Experts of a small language model.
Size: 9 layers, width 384, vocabulary 33851, 66M parameters.
Experts: 128 SwiGLU neurons an expert, 2 picks a token, a softmax router.
Training: 401M tokens, 6112 steps.
Below are experts of layer 4 (counted from 0) of a mixture-of-experts language model. Rows are named router (the router's row for the expert), gate (a neuron's input weights, with its number), up (a neuron's input weights, with its number), down (a neuron's output weights, with its number) and show model dimensions 320-383. Each number is 200 + 30 x the weight over its row's rms, rounded and kept within 0 to 999.
After each expert's rows: "raises" lists some tokens whose logits its average output raises strongly, later layers aside. This comes from a sample of Wikipedia text that the model never trained on.

# expert 18
router,208,169,170,164,191,173,181,184,165,230,199,176,219,273,210,155,164,206,188,230,198,256,163,188,225,198,217,197,217,184,226,201,192,185,220,171,194,222,175,247,179,204,188,156,281,175,189,217,216,217,192,193,194,251,160,235,236,242,180,222,195,215,175,186
gate0,152,195,227,192,231,159,170,204,209,196,172,181,187,157,279,188,214,207,171,207,199,185,194,176,235,208,216,189,213,188,214,213,243,194,217,234,173,238,175,211,211,197,195,252,177,200,184,163,181,194,281,178,197,182,203,186,123,208,175,231,184,169,184,165
up0,190,233,271,217,162,148,232,244,197,188,220,204,197,227,154,201,223,195,223,186,220,202,142,169,108,194,226,197,187,201,187,248,178,176,193,262,204,220,200,188,197,242,201,166,195,198,208,150,209,236,178,216,259,238,182,216,220,188,185,201,205,159,227,198
down0,178,240,191,211,215,232,251,203,151,188,215,241,223,231,159,191,185,177,200,206,164,200,175,194,208,188,206,196,197,201,227,211,228,190,229,206,205,137,202,194,240,173,211,182,207,182,243,223,260,174,128,209,229,203,188,198,226,103,171,234,193,194,234,218
raises: ",", " and", " (", " in", ".", ";"

# expert 12
router,235,193,202,175,208,177,196,154,216,182,195,225,260,192,185,246,235,207,209,193,201,199,245,209,199,224,245,117,169,179,210,151,172,198,234,173,168,200,182,215,169,220,229,243,211,167,240,204,188,169,216,199,157,210,164,207,142,197,223,246,125,218,224,241
gate0,165,189,199,185,271,200,180,174,215,185,268,259,164,165,222,173,204,185,175,229,264,184,201,159,197,205,234,197,218,210,210,211,198,167,178,214,251,203,169,139,200,193,195,212,220,189,230,181,278,233,196,144,164,200,221,188,212,185,184,167,202,212,207,160
up0,198,148,194,211,185,185,239,200,230,199,259,229,189,241,200,237,216,248,218,230,183,159,172,182,153,157,195,190,253,217,223,196,223,215,204,157,223,212,193,244,212,217,210,175,190,186,167,202,179,212,184,251,173,222,264,169,197,139,201,217,153,191,224,192
down0,242,222,251,203,184,224,264,178,165,190,160,158,174,188,235,232,186,196,165,211,217,245,208,167,233,222,177,248,149,172,183,191,198,184,183,170,172,175,186,168,182,184,179,205,201,186,224,226,210,202,196,223,108,202,195,175,207,220,162,226,145,223,172,182
raises: " subject", " parents", "ised"

# expert 5
router,266,222,143,211,228,193,208,216,134,245,214,215,181,228,208,156,169,207,178,193,212,180,177,237,227,176,190,154,179,187,219,208,171,180,170,167,241,202,155,198,167,207,185,206,165,167,202,146,163,229,254,259,148,208,197,240,206,200,202,208,205,195,225,194
gate0,228,183,151,197,146,162,241,228,167,209,189,195,193,202,213,241,199,208,229,195,182,225,245,189,235,161,129,181,281,198,161,171,202,144,187,218,167,164,184,227,197,208,260,174,234,186,224,218,219,241,197,168,249,255,204,210,195,167,179,199,187,211,191,233
up0,151,219,205,222,191,193,235,187,217,247,241,206,252,153,200,210,218,225,217,205,247,159,131,186,149,162,226,193,209,176,200,215,221,195,233,161,168,230,249,204,202,217,185,203,152,172,232,216,196,211,230,275,255,190,177,116,183,160,158,236,201,197,193,225
down0,181,221,198,250,240,186,203,152,245,253,193,215,180,186,203,271,201,186,166,154,176,190,219,175,149,208,212,203,220,225,225,235,202,222,209,193,200,216,220,198,253,190,163,237,239,243,204,149,222,231,167,190,227,192,207,181,218,227,196,212,231,177,187,203
raises: " a", " an", " known", " the", " shown"

# expert 14
router,189,169,197,139,182,216,220,146,231,247,175,184,203,206,187,148,159,206,185,227,177,174,214,243,220,203,155,191,202,220,234,209,173,175,217,245,172,154,203,226,177,211,221,146,243,165,197,168,231,146,183,190,200,183,183,157,204,213,218,149,196,233,220,220
gate0,269,228,210,189,154,237,185,225,149,226,177,183,227,216,185,219,196,203,220,203,187,149,220,178,175,218,169,234,157,232,208,178,184,184,196,171,191,136,240,229,185,215,253,179,154,176,196,181,232,256,207,169,209,146,197,220,146,153,201,176,137,194,155,199
up0,170,205,162,177,246,155,184,230,197,169,176,114,198,184,177,166,208,214,231,199,206,154,183,220,186,210,200,259,172,236,192,235,132,207,232,186,209,180,204,201,206,185,218,255,176,193,199,205,191,174,170,236,181,231,187,174,239,193,246,204,184,115,200,203
down0,191,204,219,201,167,185,237,167,232,238,200,158,219,219,248,213,189,142,231,227,230,189,186,195,176,164,224,212,198,118,241,217,208,194,169,195,239,239,187,180,264,172,203,256,216,184,184,205,219,128,219,161,217,241,233,204,183,154,199,234,202,220,235,200
raises: "0", "1", "2", " of", "4", "5"

# expert 4
router,198,191,166,150,189,209,226,162,238,241,230,182,241,203,218,186,181,227,161,233,169,198,215,238,236,203,215,184,187,168,256,223,166,161,242,163,163,174,188,231,154,248,244,175,149,152,208,151,184,168,193,167,155,179,210,211,181,217,193,242,213,222,221,239
gate0,203,147,177,250,161,213,202,254,230,165,182,234,257,231,262,155,180,209,236,208,201,142,157,200,196,234,181,200,200,206,225,144,190,183,218,226,202,149,241,217,217,158,199,273,219,221,209,199,187,209,174,236,214,151,200,151,181,187,225,193,165,223,212,220
up0,283,185,243,189,174,232,221,131,186,151,206,211,183,215,197,162,163,235,192,205,192,154,227,193,195,168,216,178,251,233,203,139,217,171,202,202,156,200,211,250,185,208,186,175,195,185,215,225,243,166,184,248,176,197,201,264,170,177,158,205,193,195,180,222
down0,226,207,165,224,178,178,259,178,204,242,206,182,211,213,198,221,187,214,221,214,192,156,172,160,199,177,246,206,196,205,234,186,208,187,203,223,184,161,221,211,186,198,212,191,197,209,237,236,223,138,200,253,191,236,148,230,215,161,280,222,199,169,185,254
raises: "-elected", "ková", "rey"

# expert 19
router,147,231,192,262,173,215,206,234,203,161,217,203,154,260,210,218,199,218,222,229,220,170,145,173,201,255,248,165,188,176,209,185,196,195,211,177,207,195,177,223,208,174,175,251,225,206,219,247,209,187,250,193,180,248,157,213,217,215,184,173,196,225,234,235
gate0,250,186,167,216,239,204,259,225,230,143,226,221,220,220,260,208,200,218,211,186,226,197,188,172,159,228,210,189,242,228,225,167,201,192,226,166,219,243,206,197,208,200,185,244,186,165,182,156,169,203,185,210,190,208,126,121,178,139,205,228,208,212,214,199
up0,242,200,210,223,225,149,218,156,213,176,238,205,174,172,216,232,158,228,169,194,227,205,260,209,244,222,215,159,155,206,215,214,168,188,252,193,165,139,177,121,234,206,145,187,169,196,197,259,221,196,252,167,172,199,171,138,185,252,187,219,209,191,208,202
down0,185,209,214,177,180,217,160,216,142,195,215,155,181,225,171,240,198,171,156,213,174,149,213,183,190,187,100,252,212,266,177,198,236,185,251,173,154,182,203,178,227,245,192,219,178,200,138,229,215,136,143,211,213,262,150,197,218,172,243,200,239,276,213,223
raises: " the", " a", " an", " them", " his", " their"

# expert 20
router,139,254,155,191,135,175,249,249,194,207,256,178,140,249,193,181,162,216,213,214,235,185,156,194,206,208,245,172,190,188,193,179,194,152,173,166,184,190,198,245,189,190,217,248,189,173,184,229,206,210,234,199,166,253,168,192,211,263,201,193,184,203,175,224
gate0,216,176,211,195,185,248,192,195,162,207,147,179,203,214,207,251,219,203,193,200,189,247,185,195,175,222,213,200,202,224,196,206,229,199,188,191,147,214,211,222,183,209,178,180,147,201,179,252,256,190,200,264,198,163,167,219,150,173,217,220,220,188,227,143
up0,252,222,169,170,176,215,159,211,159,207,223,186,190,236,200,132,172,239,128,215,302,166,205,185,153,192,201,170,162,170,218,185,197,238,160,184,210,202,142,156,227,202,229,208,196,187,196,199,172,197,171,217,191,195,206,241,200,202,114,214,196,194,182,227
down0,256,189,225,195,186,206,181,179,133,149,208,191,208,215,148,245,217,245,203,198,187,181,196,194,223,243,138,145,174,176,180,179,218,219,199,136,206,169,220,182,197,228,194,187,187,213,191,195,185,211,227,137,206,192,183,161,245,206,177,217,219,179,190,232
raises: " in", " to", " as", " with", " on", " for"

# expert 11
router,241,209,163,208,185,166,257,204,213,241,271,231,200,229,203,193,161,203,180,211,200,160,217,246,239,192,180,199,183,211,239,223,159,165,144,149,197,180,198,178,147,228,215,216,160,147,178,128,172,192,187,178,171,216,188,277,196,174,201,225,188,195,232,211
gate0,222,195,190,205,157,163,196,196,229,138,168,200,226,202,265,214,225,142,180,199,216,145,201,119,238,210,185,177,181,226,188,152,178,234,214,224,223,217,173,157,204,218,166,210,244,198,192,231,197,189,228,200,219,213,186,225,211,229,189,210,153,197,215,186
up0,214,146,187,199,207,179,148,212,216,166,203,200,223,230,209,131,234,173,199,195,206,134,172,169,176,186,162,174,170,180,195,154,199,189,209,184,230,203,163,188,184,230,229,209,210,185,239,229,170,191,242,206,237,161,197,193,211,224,256,193,160,165,226,212
down0,209,136,218,180,207,220,203,201,148,195,249,161,160,179,251,248,194,252,194,241,162,178,238,192,193,216,229,228,209,164,213,157,224,225,245,225,237,226,145,149,186,158,216,229,178,255,205,162,146,208,147,218,170,209,192,185,174,196,251,147,181,191,195,222
raises: "-", " in", " a", ".", " to", " on"

# expert 29
router,229,192,178,209,180,211,207,135,178,206,187,180,184,237,253,210,171,203,197,214,261,230,142,200,249,183,237,198,175,160,234,247,191,198,209,194,231,212,216,233,175,210,222,212,282,234,214,188,177,206,226,202,202,187,203,211,206,228,197,242,166,234,102,183
gate0,178,239,117,250,261,230,182,199,209,256,189,208,202,207,192,206,194,206,216,157,138,162,203,180,209,180,152,193,162,211,223,182,159,167,206,239,170,223,213,167,190,217,195,174,175,189,255,210,168,157,221,219,187,199,206,229,164,213,130,206,199,198,184,213
up0,160,231,186,163,166,197,165,191,157,212,212,245,166,214,249,111,271,228,207,187,215,179,146,207,198,200,184,262,222,255,202,183,178,197,190,150,181,203,205,234,206,234,194,176,144,193,228,221,147,191,207,267,201,315,218,212,189,280,272,236,244,161,180,216
down0,254,227,209,219,242,221,181,263,231,226,212,192,219,208,230,178,217,199,225,188,201,173,204,180,191,184,191,202,190,217,243,211,212,238,205,159,179,178,170,231,225,203,251,222,209,198,201,237,202,196,180,169,233,215,188,155,171,184,227,140,244,181,195,183
raises: ",", ".", ";", ".\n\n", " (", " and"

# expert 15
router,187,184,173,157,186,213,223,159,232,244,228,176,236,193,217,189,189,222,155,223,176,211,223,232,236,197,207,183,186,170,253,224,172,165,222,163,167,159,187,227,154,247,247,180,152,152,217,153,185,166,169,164,164,164,212,213,188,213,180,232,207,216,227,248
gate0,200,186,256,145,226,132,206,179,306,212,196,241,201,246,171,171,201,166,211,183,186,205,208,170,125,186,201,214,161,255,221,197,212,147,171,217,224,168,197,187,205,217,167,180,241,210,191,192,244,214,199,214,178,189,210,163,179,195,168,209,159,143,205,176
up0,222,185,221,226,157,222,190,187,227,173,150,282,212,197,225,232,188,188,149,168,190,243,163,148,160,163,210,195,164,170,206,184,221,208,210,205,230,202,194,218,212,226,210,240,198,184,227,213,162,219,153,209,200,247,237,260,227,184,215,192,172,186,189,212
down0,169,184,159,173,178,190,266,191,219,277,187,181,237,169,201,185,201,186,208,196,134,172,200,207,173,186,162,166,137,229,235,193,191,221,217,189,184,172,160,168,229,191,151,191,233,222,197,225,160,201,216,193,224,242,162,198,155,204,211,220,210,181,176,227
raises: "gg", " ceremony", "jo"

# expert 24
router,173,211,164,195,193,241,139,268,232,157,205,169,171,215,186,240,245,210,191,240,187,163,196,148,172,189,244,146,188,212,224,211,169,169,154,228,244,186,188,240,196,205,117,215,174,191,239,202,204,153,220,189,203,195,183,196,203,214,182,232,220,196,223,211
gate0,199,177,171,206,222,163,182,220,183,218,209,148,225,176,206,230,224,214,277,193,198,213,216,166,203,182,202,203,193,185,203,246,194,199,152,183,176,186,255,230,203,224,229,214,198,206,194,230,239,230,178,224,280,206,200,180,203,190,241,164,240,136,221,264
up0,210,185,225,230,207,261,259,198,188,193,193,179,194,183,203,220,239,223,216,227,212,207,170,209,180,190,229,189,216,215,208,160,204,165,231,186,235,241,284,213,205,208,177,216,186,220,184,193,155,227,231,151,212,245,157,210,190,239,164,187,172,195,226,178
down0,177,199,210,189,257,168,224,166,199,191,193,194,217,199,230,176,180,223,163,203,253,209,223,116,194,197,244,205,190,183,207,225,241,190,263,205,225,178,156,162,191,211,205,237,232,196,203,178,217,181,186,159,180,157,136,204,195,197,216,189,212,225,227,202
raises: " ", " the", " a", " an", " its"

# expert 2
router,246,148,266,199,166,218,194,149,213,244,226,212,207,187,213,227,212,195,181,239,164,168,224,222,199,176,227,236,200,181,231,191,190,166,212,199,194,210,176,181,215,199,257,214,182,192,178,184,247,203,174,212,151,214,220,211,194,236,157,208,216,219,162,196
gate0,117,189,183,206,207,198,198,163,246,162,239,185,161,224,193,223,227,223,213,199,245,181,159,194,211,158,182,186,184,273,265,198,171,194,163,211,187,215,242,214,196,224,170,206,192,178,216,228,193,218,206,187,233,181,215,159,261,224,203,219,205,197,211,210
up0,172,166,120,175,192,237,179,209,219,260,151,173,201,178,236,217,198,247,237,216,207,175,179,236,208,161,158,207,280,213,225,251,164,181,270,168,136,208,176,193,206,209,251,240,230,182,201,187,265,216,217,224,209,229,184,234,237,183,258,195,158,254,232,177
down0,223,193,214,201,187,177,181,157,220,228,181,253,187,204,208,227,145,218,214,222,158,159,184,166,160,166,229,174,201,267,214,162,149,221,202,209,282,134,203,218,207,223,161,226,221,260,188,206,236,187,196,247,181,197,211,222,191,176,230,178,173,203,136,236
raises: "===", "==", "=", "-", "====", "The"

# expert 25
router,184,216,135,154,187,197,183,149,227,227,196,174,207,138,208,213,202,208,203,210,253,223,260,238,248,173,172,215,149,172,233,210,191,170,242,165,187,169,209,264,155,258,244,262,161,151,206,209,206,169,136,179,177,215,190,194,201,210,186,197,241,223,233,226
gate0,241,279,185,196,195,173,290,191,187,256,239,259,212,190,230,177,246,213,198,265,216,239,199,165,153,169,243,199,189,158,202,205,202,196,227,170,201,223,238,156,197,232,175,195,201,174,184,188,170,177,189,173,202,194,276,205,169,155,193,164,201,209,187,193
up0,173,178,183,246,190,193,165,205,207,203,224,224,188,149,223,146,222,208,217,229,185,208,175,215,156,216,222,192,187,194,185,222,160,226,214,162,193,181,198,199,204,196,232,165,246,221,208,219,209,176,212,237,205,270,210,187,207,156,239,227,243,212,197,156
down0,208,197,237,199,161,196,240,189,153,187,222,197,266,216,196,244,180,175,204,180,145,191,187,221,220,187,163,193,213,227,228,195,203,179,173,233,135,133,210,233,212,204,233,175,218,204,210,212,205,256,275,207,177,170,214,229,211,186,235,145,165,212,218,193
raises: "al", ",", " NC", "ot"

# expert 7
router,238,181,160,205,211,223,206,164,193,185,153,170,246,199,214,205,169,180,190,219,218,196,250,192,254,205,208,197,198,159,241,223,225,181,204,188,196,168,236,209,187,206,214,211,219,211,219,211,162,156,184,147,184,203,185,233,162,189,135,200,154,226,195,254
gate0,250,197,201,198,228,181,175,193,232,253,259,235,189,189,259,156,208,192,261,211,229,175,250,155,201,161,165,142,182,207,215,156,171,163,275,230,106,177,254,215,214,203,236,220,226,210,198,219,198,239,186,196,230,212,238,183,233,245,258,191,192,191,180,198
up0,248,210,184,244,190,223,211,266,216,203,221,162,207,226,173,192,221,208,221,247,216,174,242,220,156,200,205,178,227,230,185,158,118,212,235,172,209,194,186,166,234,265,155,201,185,192,122,153,243,200,156,194,205,216,182,159,183,167,226,162,171,232,215,188
down0,189,212,172,186,196,201,164,242,193,206,248,168,196,169,150,215,229,177,188,211,136,108,243,233,198,220,172,216,178,204,205,183,249,255,246,201,268,204,266,222,166,174,224,171,204,210,222,271,208,166,159,211,202,163,208,165,220,216,210,201,199,183,213,181
raises: ".", ",", ".\n\n", " ("

# expert 28
router,156,247,149,168,227,148,217,165,239,244,238,125,219,186,240,223,222,161,208,198,146,195,250,263,232,196,140,156,202,159,224,225,174,184,237,179,175,234,193,185,173,224,219,151,231,171,239,161,210,197,192,189,183,206,187,202,151,182,181,227,155,157,238,205
gate0,177,183,154,180,229,181,230,230,181,214,206,185,228,253,163,216,186,201,178,209,203,193,179,191,209,164,223,175,217,211,191,194,176,187,240,194,169,150,210,171,211,168,225,190,194,192,214,232,244,224,205,216,186,249,213,178,219,197,229,216,179,172,192,248
up0,230,173,182,239,164,168,189,206,238,142,204,140,231,199,186,192,172,227,192,176,193,161,186,207,156,134,227,201,255,201,212,185,169,202,195,195,132,123,213,199,217,236,207,194,195,196,184,163,218,231,142,221,212,251,249,259,179,217,206,229,199,224,169,249
down0,147,198,186,171,184,231,205,178,178,172,216,217,190,200,163,150,189,196,206,199,236,184,196,180,198,121,243,190,249,191,208,193,144,218,186,216,249,169,251,198,254,256,181,251,220,186,234,172,188,198,228,211,244,159,161,213,190,242,204,255,242,228,193,200
raises: ".", " in", ",", " |", " (", ".\n\n"